config.yaml
n_layer: 13
experts_per_token: 6
moe_layers: [1, 2, 3, 4, 5, 6, 7, 8, 9, 10, 11, 12]
router_score: "sigmoid"
normalize_top_k: true
balance_bias: true
attn_scale: 0.125
optimizer: "muon_variant"
beta1: 0.95
Below are experts of layer 8 (counted from 0) of a mixture-of-experts language model. Rows are named router (the router's row for the expert), up (a neuron's input weights, with its number), down (a neuron's output weights, with its number) and show model dimensions 0-127. Each number is 500 + 50 x the weight over its row's rms, rounded and kept within 0 to 999. Numbers have three digits each.
After each expert's rows: "gets" lists some tokens that make up at least twice as much of what it gets as of all text; "comes before" lists some tokens at least twice as common just after its tokens as in all text. This comes from a sample of Wikipedia text that the model never trained on. Tokens count by the router's weight.

# expert 61
router:396535417474556529479552547452550526486473512519515482498506483456421473465571434556568452541435521411430531425545447522503544470490532541451527519492534497508443505556594370474417436475610517476471500522513596479544472512482476457450550519527445447582449671489562603463536455540477532533541406481462529540457475534449439469554545543567615560504526514471496534489570478481486517523523
up0:472600441482595600478464602516562505511455536479534434530496426454529543411532406489549532517504488400541563455487495461517556503523553459394515481431481550519467516557439486549541484529462463481486526482531508486460502550484471520600488494487502517566407583365575438519520510446446508575501405526516557498397529531408448515429478536496562514536463562535565477572515477427555439515423
down0:548404512429526509473443511481539499490498533504515492518512497526550450356505550481548498514550509463553559403535516575541469496496461609481483499615552511487438488464349430531595409467550545489439573541474573447475464473605478538484397467398486485468510478507536516531558499479504543493495506436491587512492572456534538429549512565454517508592437499472440386565573498490516496445501
up1:456476448569473510477552496476537463444483484435482427462460455474479359500570469539510506546572460397404485485567471518482485499601505487578410486451542530547547542587552379505518511569596499491509476441425513573549548445472556529451460467533503563497411578408637546516499462499503494586543484477599508532422504524530489444557434521531561468537466537466524525520515467530490449461449
down1:555466471489425474425521470565501521561545456544464524483447517569603493556543453577605515523526505539489468422432512462469362469481508552459424577586577392519590460529485477510476459422477478534449540468469419561490432479445500557527462581575557522460560506504510464508557574506500568528511527550519395484411537483455451462518430463470465429544561546615500520553470485451468466504481
up2:474486410547492540386506444545595625491478556537522465544459522510549415506540531497500407529466403451503507415419528512518475555463452520567461529606524536558495539519508378487502483476496513534520543512537643477437613455509521505441559466447439466514522445422522589471449549487541498474450585458500499510433534484474489424532570455523539528503525460484529506477396548559486425455561
down2:496554476611504521434496514520440426512503464532539485424485454425531547431524510477549550455565617516408477494539641486543452494494478487543414533460497501463520561420528494546543585482568486513556471531554526508510513408466489469526488576463503499476468556499465497424514510536504533380520539485548400518383559461454385521499455471497500484509477499653531455502488602446593502452489
gets: "201", "200", "202", "199", "198", "197"
comes before: "0", "5", "6", "4", "7", "8"

# expert 105
router:539493434448574483467482568410499562504542592538524514460507443479508524477524538534566432556460474459452405547548426526435496586554541611445559473448412536525487526471443476524495562418448522563562547598452585450540603502447378449423534494545482355584514511446510520546525557533427437498506499459450504555574486513413509527486521521506487477460446462454515543517466522493499473466486
up0:563528463441498554445421520498493576451500529518432474497523495587405426558471457465483455497494434534514496604491434578490506535588502499488636566469462551479520522565530528460539477474558449456514542585467538538470457529438463491500578440529586428568512479487513535430568477475446498502487548438549535574393435524433471486566407481458518531539494417519535419555436468379533494563557
down0:517426568483408485517535574509566609468414555455482552530572461531469461568532418488466538521527520393446488521529509431499518487542517628522405484484512536548488390492509532495624564529352525414445458534483579517372408473541493467515501567488551578518457506544504566438484481488401453455511513520523519493468447431482479524509523560506473505523454498493514470492529478559526550465565
up1:523449514455399495478436546509602538453564464396471431419489444519466517448530541459602485441548482483564446535459489529506468478557508577512496428525479555557477505481494433487480538469430525440462573656480527420519512467456428589399594505513470440538439498549614472550504519527517551517562556511541520515436483535477458405441519485482513427566470592483520489511492535495418502522587
down1:620502531492463421495418587480499439501643471519524488564451490588522570435519487492520508442490485510545478516480420436457515460460537455418554528502465505464474503593429504536393581510479403430534528490527532382438546550518512488467496455498457551470527477614497467530493533447540453513550473472514523497524564572457573414466621501494501483586440570495495453534546400572521531500471
up2:489558385486430542569469590539460506460577511472461397514470427462480536531530517502515453476456463564555520530431395484460487585517497582448560539493516506550508375453482494523567557485522439431554469481510481484416590422448431492518499570563544545500568495508541434511554542484464612534491417541474535514414580513514437505511507523417559530556421450507551499516460535603442489439481
down2:536478527484519572477409509543467570389411485459487599530488517500509519591517519559497419451370537550504451541424505484441431505565567466463475530497595598477519481483541523430463531481467498450393576491578414490612507459481451539445417526433494526448472547510498493518554526476402437482605481559532537504419488531563501422581483524529499567479470479477491537509562567481489483556519
gets: ".", " as", " was", " and", " is", " be"
comes before: " a", " the", " The", " In", " He", " well"

# expert 148
router:502521516543519466554594515459552520434556511475566428446447450480465529504529533532457507555346492439513524506539472437508585517470557472498563578526493453546444464482495497548366425479581581527503484524502580521508520512493461428457572469505427488494500602471451513521504472475411548481663398567595498470511574515432543503514539594531573480425486549474493492449494434481482496447477
up0:445495457487367500500517537499556541567506491544518517577508574511473475452497435452551474479450589507527487571473470428441444469544489577491555527528479512467482450441502482533397527492479496518504458622433490460456575500483598598552574559552555513523506611555461538431550511446514587445455385515575440439526545428367551509506469483476497518435491514488558559506517525477482499414419
down0:496507471513447440547520588527470493478536502557436519525540476562539411497470488521416520457390562492481456464462592484455440468566566446508494577431469504534505390464624549444397512499514462515511577525514493460429534503489488502537571480395512456494519546486419463464421559500491605496476520550548485361455537557494529571575465469482482564499589499514471462618513487462510570580479
up1:480534521575433480428465547495448492426487535536510468370395438525436608568509471535495507508448490464443438458488437563492538495496559419546553548596445509548501499487542452445502494508531434572557581535389507464481559553480480537570519470544447441502469517508490473446433436531513456442557468491522510442564564519568542454573584553573599466531534525419550502563429442561539448513457
down1:486567483508560500521419504521559435528468448639518533368440504451490532475496498518539425454461339482505560480497484480446400493604489518505467508506531521495493445488479413455488527542451476460564545585456454477477525541411507475577507620504453491467497522527563501533440489530516423509509516559480508560496511539574522572455464513519490484565486440474465498505587687567485483481443
up2:517582480553512531598541501550506562490437489461488375489460517550495524554567547508481459504488394461465554569499496484481541514517458436572543576460469533468498461503496463394494477445651590557488407511492540577445520583452530587447402498569486544483461548524553544443518464416442494500471386499526472522537522420471493553549546456530500431485535455453500558466475392534467507563449
down2:512474476521495462440511536523571531532553545437565563594452460509470509404435432509451525462538472493522462495370565471557478488422513573579497434544444476530478474416514510579485573487523453500488521456511478536443455492472472485483599650499600591516510546554498534508473472490538504498425501527473593574516475542438528460520482462553474488497527418593504524464479433481396510577359
gets: "2", "1", "8", "6", "4", "7"
comes before: " |", "–", ",", ")", ")\n", "."

# expert 8
router:379497485461441457526469469452603520524589537489475402470466520405447536521520487536502417420480395454482506527581476451489534477472456545472464568469525533558487488510565430551412416457575538502560469489503555451520553587460483493528542505566493420474451492510497543571564439630487546577539504455537570494531477556460410561558513566539622458521517471438503489536499465524449428535475
up0:534437471436439483492434487506540553479415481583473577528500540478477555511617518546437445470443474474534479502512563557501563562529534520501501458482511489493366518541508554547384475515504485520571547566451439436433564483441498484521538519378485439557523430540444468569459403479501454574562494513489541490590491560479499435554532557474534433578519533515591564415467416503493531395534
down0:490476513521526562596467521452388490473530508487527469430495514516528617492415569527515530438433472553559475497462532435494457541414475452481492565545506407571486549505456388597468468553437488481536409467494472559447516440528525458436550548596530512482510530490569442495508440581491588521496448603543506573506484537501464408408499535507537424537582419453461532462497471503522555593437
up1:495542410465459488537492517474537500436542556514517407550555526482501504536382492544393411418537484400525455448514555535545507500503461522528510553536543515475531543524457528544514451518504461549348461443579549502552531574453541525489489531536457501444531460524475523623536554586491404456537413466584545561499487553467458488465413457592526499407471468491428481423544469587450471509554
down1:495531515443511478391555423530519538517536414474494552566490547464602483584451458558476514481463465508468461525482471510616448459526449447505485407504441330499498560532433527567376526535490563495504504497518523486517458488575513526473498556540467433521477522436451486538456562502397577497539578599447497506513520516484507467483472441639513519426557478508431568467605487478529491501565
up2:495429479444469620498511543524552432466522465495496426476538439465589522608552519478505482547452417498482441512540455557514470449387550575425573554537448588497603449527538516508517433435477482499474515508452425497506512559500384591507507410453511472446567506468534678464549547521530542484513532559514548523504535501502397468475510525460460519428501467481488467554454520541469445577453
down2:554591508471471460437502497549505519493507520605489466530486554474568485472568523475534519521459488590409461486495419569548424420534460452424424522437566534489569472514518614446560397550508521526506479563412479486508469501562456488591434465479436471487483488522525429485493571551486527524482509412492515478469597417505450539548521476528450469552508359566574505558529493428503403528604
gets: "s", "ing", "ation", "y", "ations", "ers"
comes before: ",", " of", " and", " (", " in", "."

# expert 53
router:495489433468507483575458565446615555458510595527559431431424553475429541536510490537567425520493525537489500557526447589498476476496468533509516559492396591463445510502420515606419459454575489546538514470489525503517497530445390517416511380468449516467485529539546636526556515499456416514569402528501501483430563524458512468547466514512555522513436531439458475480500569571473525460550
up0:508499472524578506592516555528549480378455460479605509493538536444506559494470436554498514501535520462462484523516492479489525573508421418426481501514558452456488492473542480496576582611538489499568403517524533489527443526507495459563557415471449463622502543413523546455412486577395432519495412474469448537541523522501513388513565532495444523592477489409408525587510548526479504431495
down0:543518453578488483483453601473540416556482537555438452496513530402537466516605477536487531587399537460461537517584449514559489534502454553462539479526549434534564506436470534488454633517531467544566442501553475480548518466519542558547515424517400449449463513577535485556495459500517452560508481434559478450399513432508486467507487481369366523498561478509457549552437469450535499432557
up1:485553506515502542554471494524574433553457517589482482524501513550425555468511486461483506419476569515572567481514478550566503545600498477487566519542375629572483484459549511535479435517458506563528482411496480521472490518478438419555520522560508529568471457414465495435628474459512488456556479447485455467508451493476449548487453445632519503470343506446464545417572552432447462522526
down1:432566598454512572516505626476523553531556409465517513468452500478500448435544577513512427526509559504492529504526458453438435479503504544412502509521538541400505471452557467539395495509517549533487576513527593470537577504531503602512581415539505535449415489451507528541477489540456475507400539505444478449464481547445466620539420518555507429435480492472551614453483433516430441565466
up2:533445529624558416510517537397454525468462482505517574478506527486416585523519639518477545484445537460416535509516545464504662428480507454473485526468510439530537509463520481559456467577554467454471473546511526536537572529449527427503445497411433441381422520496477465468461533392505517571476519503533467512579528540458551539508462494455479575487464585523524542442401548547510496443534
down2:493517474473470523499442459464490427525517526460558556467377447503591408558483538560598500514498512554550474463535544508427415580420541390523495494539463486442498478405453513525587469580535567551482484492390431508555470473627561531454475528549584510474459494501539481614499554494514467519526491510544407458528514532524494466500426555475374488497546444489598464515446534492466491575488
gets: "-", "|", ":", "\n", " |", " /"
comes before: " ", "-", " •", " Born", " Total", " R"

# expert 119
router:448547452525535477614482513435533529526517455512512546513412525497435505481549474562478401542544491436448495554583454536434492555503549564441506553472382519513472424462468508553456427453452560455583556491545532409512575524517482608475513471573380484475390512580508495485601461577475468486526423438526543565477491474506465580503469496591550459382527519518473498464548501503454441484475
up0:427467442474490433428551438514482488475510501469508494496507460478507553490526434534481484526576485417484481621579528529425553580545489566443622552476540504514548492476421512550538510456498568457470529476529490504494523514475439573431558450560543511444422392539553600463578480527343494597530449434484506477557564501517462505491517443497472411491464428561446538475550486564402459568490
down0:522514544461607476553479525476383495492518570479473445558476528555488391509408474549499484459461588446510531544498569486552459471522570502465496458487523535533445491431513591458446541533513468430518505536484455472434566421474544561462493463537496515525505518600593485495534565498517436507514551585517567550462474443550421490459388450448477404543545599431493598509473598391515443465482
up1:501494576442532528490605394566527454427442515490551453465441512474486420479526386426513447548508531558504442538547570433497541426436523505507558539537517541488539553430494466481427458447570568427529489525508617492473463467483467499444583555564436643525501534537566563527532461449456557452465440471516523443448538472571557565469512511517458492429518538503399486472533477591420475482513
down1:577419471516454491484481513522492538529455542488489582460544384493524493498443508431453529529595471444545465501598624590521531421514555525516508498416541584520511597474485467442450619507516575471505413452477445534522511498523493490488568523590507446480564476476411420489500467478485533537550514399522539468559532435410536554495429479506545414402454544472496505388533559511550474527480
up2:518528461475519485503542523508523487458529472497518469445518493580529501538506494522440465342394520594443536510543570493565507577560605551452430449577594444575456501377388454469466513463459582490445456537531582563525465473495483497475441507454503451495514524460535537457526453473457471402481575609442509503517532577545474547558593443483504480507420540405477529461472496541486485498567
down2:453496497533607574433530528463541453486463462505499478427519505487518551426503499474445424357445494507486550496522594513557498596503501458490485503493482511615462426508403475412514562481529504471540521607451570487607487592446495440475569566526458446534538468433501550479502471503566556446545496533489454555502498572413437568480469529489493452562555477493366543450460567589513514454471
gets: ",", " |", " (", " and", ";", "),"
comes before: " ", " and", " S", " N", " who", " L"

# expert 18
router:472501529439556473558472514496577557398555488479490493540505481441370519552441458430364521472512449464460486570536467493523575494515543528577572501459418551514449480444460516538491409456532503498556448546518596470528542446419496514490546503515447509528438553547482508476486533653450476475593464577466497529454472536468507589532584631547471483481386586468495517487491489542452503464479
up0:530479457437451537557499476445401563513519545530503470442489515501550474485418451504493537570475501566495515548566374468507468581592469622546457480514490471540494445518466525564551401530592499472489423476552490425449521405405533434556482443492461578442498441508515513470468520608568453543516501454505563498540549575486394608487577589451463521511450515464450473507566521496562548499503
down0:522512505502433444497552530522431504491464505496500552515547478497444477393498496548478405536586522487568413573436414563550473480537539481366493482425491488433465537481564387516496522506412429452548563590496505518513453560613437544613560476527492471580527426516529531602493491477483587468532468456496461425559513455507540506526569477513582409485502485538444468533440550421543525531492
up1:550506586478557402474412511458521565475514558533451529521528493456458433488515477497517552565516516541517553535508528544521562500483564429490512560612588455437536480549626476455350469514431498595555517481473439513455470465505453498454499445484518410525442510526408533367529473418399474541548592577514530530584509518475552533485447492471460461526474492496514526447538476478434590454458
down1:560502393578496504562542500499444406483526516554493531527538409426464485469571458478449410481584476436438565453499518446556470577531504523350481478505498504547498526451545494551583586456515495499486480504476538461587425520506534528476473441491509439503476485546447537449483509557579439529454485445483453494521470464640524614610484559544536457417523426415486513454503522547558557469550
up2:497569454497529433546498506543507487494515542568527543501546456453449387600426469449405382427477461432468432415584609447486575510504546526495484533499470533508431569477543576575452569546469525490513448486482482457520531460433518446465565566501480486513437484556505458589435493583506504501541560476598535531417510433528387549550511551501503511564427549539493538525450423533442525447484
down2:464468540525479494414492513516488533475446423528461523423471544473489487509553411483510565568599538609488520551406532511536494494454502394485544483593620513515500541508472503394448503549567481425526604512510456442477510556523501467451442455512526503419458479414475631436569545495510604468538514426463470449528558565530452433419526514528508482481523529462473504394541592498563544527475
gets: "ed", ",", "ing", "ated", "ered", "ted"
comes before: " the", " to", " by", " in", " that", " a"

# expert 109
router:532579522519438485511591532463550529488492486476510507333407489459474505506464485447412499531391528494478488480619430448540522574545529539473560570556403524479466448532558519509459516483505576490475481610491513486538538614485474487456550485529476487606467568434585531469474468472393496518567468531448511450531588482405480535582509502501585498428473561447492548455512444577488521495494
up0:511429594499485480513550500483594569464521571453555528437462514472417571602524463516454536526451565636419449499456451454616447529529472517465597486491473557553497502510552528498478505421509469419554562444433426480510507550495510478501581463451497461498460615410499545476472451538628488480456505541610491485582518423492567469483443483497486407447463529430464529467524516519505490474529
down0:495539612653489567586491484465413509498416462492468418385488543459574585458520557529551485516487442569463564452547450488424482457537402582481443477495481551539577529489511457548475450574506531545514455445499501482560502413526541459433544499453465570498469424506466463571513526473503532480544492473516412505524439400442479623425530543454474494480515595545514532497487555483521447514492
up1:489489486440514495482593549569518573531554449464543555400474474444453543521620546511467511549467444526511550420588500465462452539446466495395521516500476526416435562540544443473479479434488492475564503438551541374453521539451559516410575573530561456568474437534487427535550511503527534512500483434454500605560505481356518455501537426528498482472535586509524487511493516612498448459464
down1:566449497538510502511485482622502599481528541496457477473511539475508436542466551494531554395469423420546585493446511488501455478514542491451458489486369576497590555461562494491435497435531492520523440506534473518386471516516535431506441519418412521547588487509480504483575525578534473497560536531449462524497455374497529460510473539555401431542517596530499617431593524433477521526461
up2:563556518512508473529530576448501542445477477597501493400501541559501509493517592502527495517420493490433577622457509484470511540478466476549595543514385448471481450527533474474416441451468504512498523438562555636491521536535486438411552514587499462491432492549496472407526542489506534525563520497380416611433519474453563519477558456425585507505515451486470470404453439469541453507530
down2:591517486500475536556502472466514429522517547562482502512493448531511581453478436485499489403571542566536546436478508480498445589539488461509548443537493457433461460453598544462519588491465432385422416416520431500463534567523468483447489472515501450477453477512571441463487629525556537531526463536454500594439407479532516422532610517515481545605562491540536423491515429485480558515605
gets: "0", "1", "2", "3", " ", "4"
comes before: " |", ".", "–", " |\n", "%", ";"

# expert 139
router:542480413528446434526491567452552562337549532546518441467527549470506419554469417505525470465523489519508507620457463569574579591504579469416515547357372571433462555503506498503465455467556528441506450468452519484556492492466528506442529475580488461520468541470469467422581522510444501506558413490471501540515496527504537506548515517559509527497505447444480582464494509566504419437428
up0:456490531557506510531533510489426426478530422519490489514490468577498470598586584406535499495454532513493384504480431530507547403521573501574439568532501469580461465432541514564351474448560519488486527512475515542585586535485461468476383459484502491467515537540566519413466523535517498430479553467494446514494422526521577484575479546489479549493433571524428501601465533458463390548562
down0:477489594566514487473511558510483434433490545560510591568548561545453480551476532446438506524458458441496359402403447516466387476371544563529496604528543461485463431428538563455482427571503504513459589552513410480459645551486489481489441464481453529514502439474507493505524538536598562508520522475521449516489558467477551488589506456477510500511437544510519512507553473499486526435567
up1:483541389402442425466453552499512590494488556546536479417476487473456516498540503515499427534581448588484456542461514601461634533481543565380530472479537522522506480610512445529525477490521476540517478507495515557548483436446465508427464454464482524499460484415684531444534523550485545529448439485578517534459583516495557516535476513434464527489490452508428482490497477417398512579500
down1:528505551477467503615574484567470523492486579514493497477457475537488532583428476430544513471592553532487487445541492426481513464496475579502429514392401492542476485477472523504558482412552467576509523560428527546496404504547507424578536483489511496497463488440515446450516584525532512396567466518479407541505386478549455470550418586552515361512491545539451518467489512584582575450468
up2:475380517473573520542404465502580450537463414499534456428525598529427536522535492509472434424572555535458519488488461438479529535417545439443583532496471453443534480492484437537578419435505529495519541468449425548551630493468537444479518536465536498399471428464576523615473504523513496482555434394541457574551518570504457554556529515447573494522507478483528532448500603512516460499507
down2:503583381422438542383481496519447537452471536451583575421537465533606436504568557465487426460486501454531466492523522514510412453443469514618443517467580449496478557479512476463528495541517492477459507566561550461507469532523524541558535446512533522505545572474589486553510537539464446469525531565541482510596406430560488420532541502466502441495381514492483556513546388463441592507470
gets: ",", "-", "\n", "|", ")\n", ".\n"
comes before: "-", " and", " but", " the", " which", " he"

# expert 62
router:505544489456469460478542520499529522464592610509511476507466483561414453489572418420535489518405502446491462540495499518577609536527524538481519515490546508486471537441474497441448490432548463480512513550420632533466534561396479561499527494509440554445503614459551509505606450469521471440452508592511554476448442590490502535560523625508527426501390454426494513565462481539488401500486
up0:446565447439483479517579475532537407469555457507540370540486549596430504581527483407423452435538471458547458478484510550486461442555439535463508443580556488508453557519534536519448545509456473476510425511564550524435459460471540439470570542538529471450478597473550562541608474433390504455522522563506525595436482478480422604510519582539480497559463504451498472421495506515487415540533
down0:396503506523510465487506496466431472484467542466569485511558424490526458404558474613513483521602502460496480575527529525520480535577456392517505479570435570486555494525439454529494395427536486547545554565554438498536417539529475492493494473442420509543444445441554444574433503487409406555515492465491555547590510561570504481447507514502468422474399567505471535484531524508527590627474
up1:510465551509496430424566524460499486520483555444479398550552472529454449444499493448479585454465396567504481545488453544462553539474483528533607510527599572415500534468487546492468473445495430438565501483425550536542511537449451565494453478506508487466515451502525593542561516496555405534444478486528542526465523512479524537541455562410524549405563388514657424575554480408460549507503
down1:442568448479530464524592448587469476433495549464484435471524507563505458596530536469442517467494546505396536466494461573449462568550487419493500471568387388508486560475412468433507543515525468560475635458428474514466522550559404525443540515417495440539497471480516559513473554513541455428515445559587531541531487462477573430501521464557457447565551492444555479541524577569485553464551
up2:503479442411437481507561515607497549426530550433461544475470473534545403486514435447522502427543522414561536550493493575596560472470500515501505514450431551541572505540533478467425491481532519447496498504480587549547486638362481502442498477485504592506536465466532566580604467531559452473548502481463487545446499553485499465448457584499439473488502480393370502536436482519502440556541
down2:430482533543579477503391473498545589451537493446514514496476478507640519511431459559576491436484448511464544476466444462485531589499630543540538547409544478520447442520473468410519487508514458522519487447482532525442470486471492497594518486417492473560528448580464446569511534563495502573452526493545537527397510489464502469502466504479501502581530349482588481579345570498494491487532
gets: "th", " years", "ay", " year", " season", " time"
comes before: ",", " of", " in", ".", " century", " and"

# expert 125
router:488437406511534472573591534368491541479532456525577464494535537524439488532426491456459509472452467471485486618517421499550573571500535526568525505552549514546419518500520503474460456470498470415466441547472483535511517574523494456396476453513447370545478633527485550473500529511510420569584465525488540587551499517452476508563575546558506586500477464464426582517508424486450406530523
up0:362490462495486460526429450565507572514520444450452487411553443539411521510441532512546469625550397432477548565565587505541474517486595534507473466416546522478518487442568492474500486532534502501495445512473382479582547579452543462476484482586495561515491553503481478482477525524475438542432473530570584573490464448509492525572511406563504524486492508510513531359574518416460517497444
down0:489493540526557617469526458508471441493521435486475488417510532537468445481464544481573509531489486544436472576531664589518539544407545535460413465435547523431517524489460523459478458462477440529556542499505395426562517476556588390467479450516489492429549477500434418478493477519415537440522479580508605567580469382579530518511516525561499528468539459557486493465571533493473543488453
up1:477489509510561491549543478582467603448502494520588477506501407480480482483563444522490583451443504514472577624530407506462431531523530564515488417492499475556507480451454498523333508623544454443553502572489470478472480460429457544547506494476436423516444506564549570600545511472507515490525503490375529518540564501521441529552552547491511436558505542492435561456464451465411467438564
down1:449576503449485449463457530500534514419521466543398480507518424528497498570556498537570497488476418541501528457565527524432610503458353407488499497517502537582595414512496502497478553461424471491445481473539508467626559440568503373507466565470499576463486447508460547415503581435553479442527534509533421514524459525444484544401556559602492453508486529570509511493492526536554504546513
up2:521513484517598463484506445473475496485463482563552518487442472491458549548535509551573451443439377394501450500603455608500499433435486507466523531530523423559491497554558506496464510487521489536560486595509492461495477518487604563505354478371523470571478475613512582442467468486490413524560522412550518535620463553504481448581500570510508456438506500482493593492493483502435484491473
down2:519517502434519448486485468574492593543582487517479520508496513439460462488570448466570414512361477443431496489546442434483410515509567533564496478520588388554488562584624493502550515417423447579413466464561482561557497412500548490440513528480537543499558447475508502505488547574484507537469477472435555572517486463505574420541397503511547484549523530515509462429458502529587481523422
gets: " ", "201", "200", "202", "199", "198"
comes before: "201", "6", "0", "5", "8", "200"

# expert 77
router:527567494540467459554616513486522561463529556538557462479400484568453442553541397469480496511473533483446446504505475526511517488467507520518512464558356572448486525505506481466372508472609511483473450578532542430489570509481492476450533425617417496499467535514600504487580521492456448491604375469471515512453410513495476511499520522536522488515480510492422571596585458563458533423471
up0:487491521516567394420481441489478549545569462554406524480514455401466511485588481498478431424534463584443514506538453464463444459504472531455516582551503573544473639497558458555464550497514576480506557570478451550423558453528482436526467444480474462500446433551559511468548450448501538457589531494448445564535459569554454564456423498492371569505487483499553481557488440590492544550544
down0:437522472501434503412520545562571457491411544493508466471515638459503523492541495608562501437511480486572467543474381540490516479490505559414527526446512556512478461527505406535530454520463406489498473490428616496538471414525545572486529566529580543490485513495467519532430500492438513612430434458490554417508533458546511451533528534548621445482493433464494433545461488410592500570493
up1:500546556486492422556506517576525500465600497381477505448503545532472410443489459395456486579457514555492437488537494546537527554599450419630498440474480488395489560508492491427456520545520481487554487420505536533486609486521458548523538531502462394451454421409490442571525535529517462562530529482431592527474487545417547477498479523483589524459522492606515446514516541453493512443582
down1:549469480441407547532423529516488546491485483491489476572459418521644438562547493490477605554613525369472474471490491513565530550488519445500434557495409483542432533470427570483497465531520497519559516444506489426454472422518536494384585468555472513512494546471522444431437512453406526555493455532585457515485519553547524469529527474485513476576578450476530466448591592533484565535439
up2:482502533429533429640564517609423493461594478494527522530449461620450486526546507515482416603466489443452514507553390437525531459451430502584520527568482549535540435488523558500473442375443546476461448512493536523468520466498458511551543566571507495443459514545576525544469586520502506540482495503539537554390479521522494445426508466479589539450527482472491520533477428410451487582448
down2:478512519435547564507418404556470460519515565508463552522395419472468492561540515551497438467447466485435522474562481443510457560530459461578514537450538496509433495462550559517662557427507450456490506563572549518490529542486496485516445562506514582532511556485444560469499597487572473573337534572550443412486499567580510486556486560454437478445476459484486438420546490452474494475495
gets: " ", "–", ".", " |", ",", " ("
comes before: "0", " ", "1", "2", "3", "6"

# expert 82
router:478504515628537463517501501392609479428500528513543404485418584504486418488462542510411508450426482582522514501618461461480542501487519528576575588433518549542446479473455487406419519487480460497514501498489512500512568574534483556441568413526487459527488469492470503541527540527392521559485502564569474572507511435472438522516563474514546509378493505448417644494481494536501512453514
up0:518509516449557473548495515364514478457443445521501559585443574539570590501500537442551515499467507549546534501581541506530582467512503535536574530538435512480493419426475444442385422494440484504491515591559404432522470564484505493479505440535508446570508538485468607466551454467422420480544444450508471598503558490408455511490549460486469461500540463468540641462501525478434574561508
down0:492472492464541466466437570520461475521427586553585585529448510393570502415514481605507480457499498495516449544469477500552499517494482476469556467421526398511512456470508546543486541505406390537528548494558487558460523456466553552532521483379492595559542493455579521591508492489407537463513567442501522511434593477513404524569529488411533520441437639459538467476455493467474488507563
up1:529524464545559463539414478569559498464495409426465534502399513521376482392431454555517484490511537574491530541498508445520496454535458426556509452556490626547485452499522440508470605404516589530466497581558583528539567485538518480500531429493485491487396571569535569467487454510565485556426411497497408498510367454500500456532497521521538521499494500517472560569495558449505514448541
down1:485449469542514420523528569500540535543488530583495517422467490560423385588596460550542570495508541538463619592445449473535478344471491488564528411532421509473534437482525529432589552540484437553485488500442479553542519441545506529515542465493487559499554480457465471521525484581411548525484498435501497498433502469484500480452551560455418449606459478470467550395461557459484546531542
up2:468527433512548543487455531526466520447510440566522497491527467542485412483457447468550511514401453559460461502635451555473440471551580454564498479524481530518422547559524443443491489510521535401493450553470500547631573445496543554503448568601467494443456492472579494522490532503471462542546584548475423452500546539511423415394474461493445574439469593428536553583556554449482511535456
down2:471535500472545540537493615504531453400498554537566579536520550431500459533358470532427575567450492457369489502493496505548541501400503529453486523503510548474518455450457535547479594514402508473433495455401511522573546525505448498516467518488496501484630559505476456522510519493450503471507460481431601391529503458564548433411517534512514507457538564543538549469469470415501616460535
gets: "r", " \"", "2", " (", " |", "1"
comes before: " |\n", "–", " |", "|", ";", "th"

# expert 31
router:494558509541485477556508614369550543494516473476558523425467457490454474589467496497406523503416532461556459483609468457510547584512475558488541520562443496517408493448573491498388500502498551511501502489496568373482517650437498449457531522552445467547494583463640535484531560474488528516536506509506516548445519485388512502553447439491585498437486539454435493514510442570503490513497
up0:501453494434401483561552464466494484505501470518486528458499450594510495462492584484503554527432413435481517529568546532449616442437492457540461415454407427516532503489509484487541500491492491509492536576531506478532520551419516470481375510523478520554411490529515496484516467462377497611584477447533476515486435525388529488538587558565581590548508481552452559520493651482550528475437
down0:526589478469426465558505488432519477500413541496439490493447552500505567531518492513379488454440473427483484472462436494500571431526513583500458432581540506485562506475452458568594478621493593474439553540442430445476444496519472469514466556468554507538540541574597512435561568416522491563593517527400483588526552503470463531542441460541508473442505544579485485497509496404478538397541
up1:495484491546548485554496588408528605517504539492506434493484435512474540518517554438454523362483513521539597495511620524551470503529468473484536534500464503537504503382579497398435470488561506535468520510520519532580516425495502521424484528616514470449546535460501461429513530553510516459487532481475535527464436447444557572504497487454472566424448595489561468340505432359463502494499
down1:489495472567470508562456416488430495607403417603541519448437489498523487489475419470580425461511397540456572435534547512537562474485538454526454464475555537420543498581493548526416515506547514491426424493510579393583557463522478453506508486527537512513512535456505519404493499570522447488450479506502531392601447488546546547441491538543560457599482483529502482446516583505564589441481
up2:482545516489510350534385574405477574475570542508564466443547502470445457481448507499455570499522456504508547558487506451559436578520421512562498480535456557536416569503499501473566509432453487421516426534465636532550508395517442475419558558554467579524430482484489487447468556494479449548506566424511586536499569481422484530509524489531531487462525471494446496548500483484634502458456
down2:541513528449452476533500576402499454551475507475517536569521484554510531548527491447531527377501529497423567383516456533509441547585494555532531461455425516475449565515542488481552508535473401401554553489508444498464559469479517422491539500529552550487532537485441519444430579527419525488645476454495490544588408439515504409402548490445458509605568547432512476469516545469499583460526
gets: "0", "1", "6", "5", "8", "9"
comes before: " |", ".", "–", "%", " |\n", ","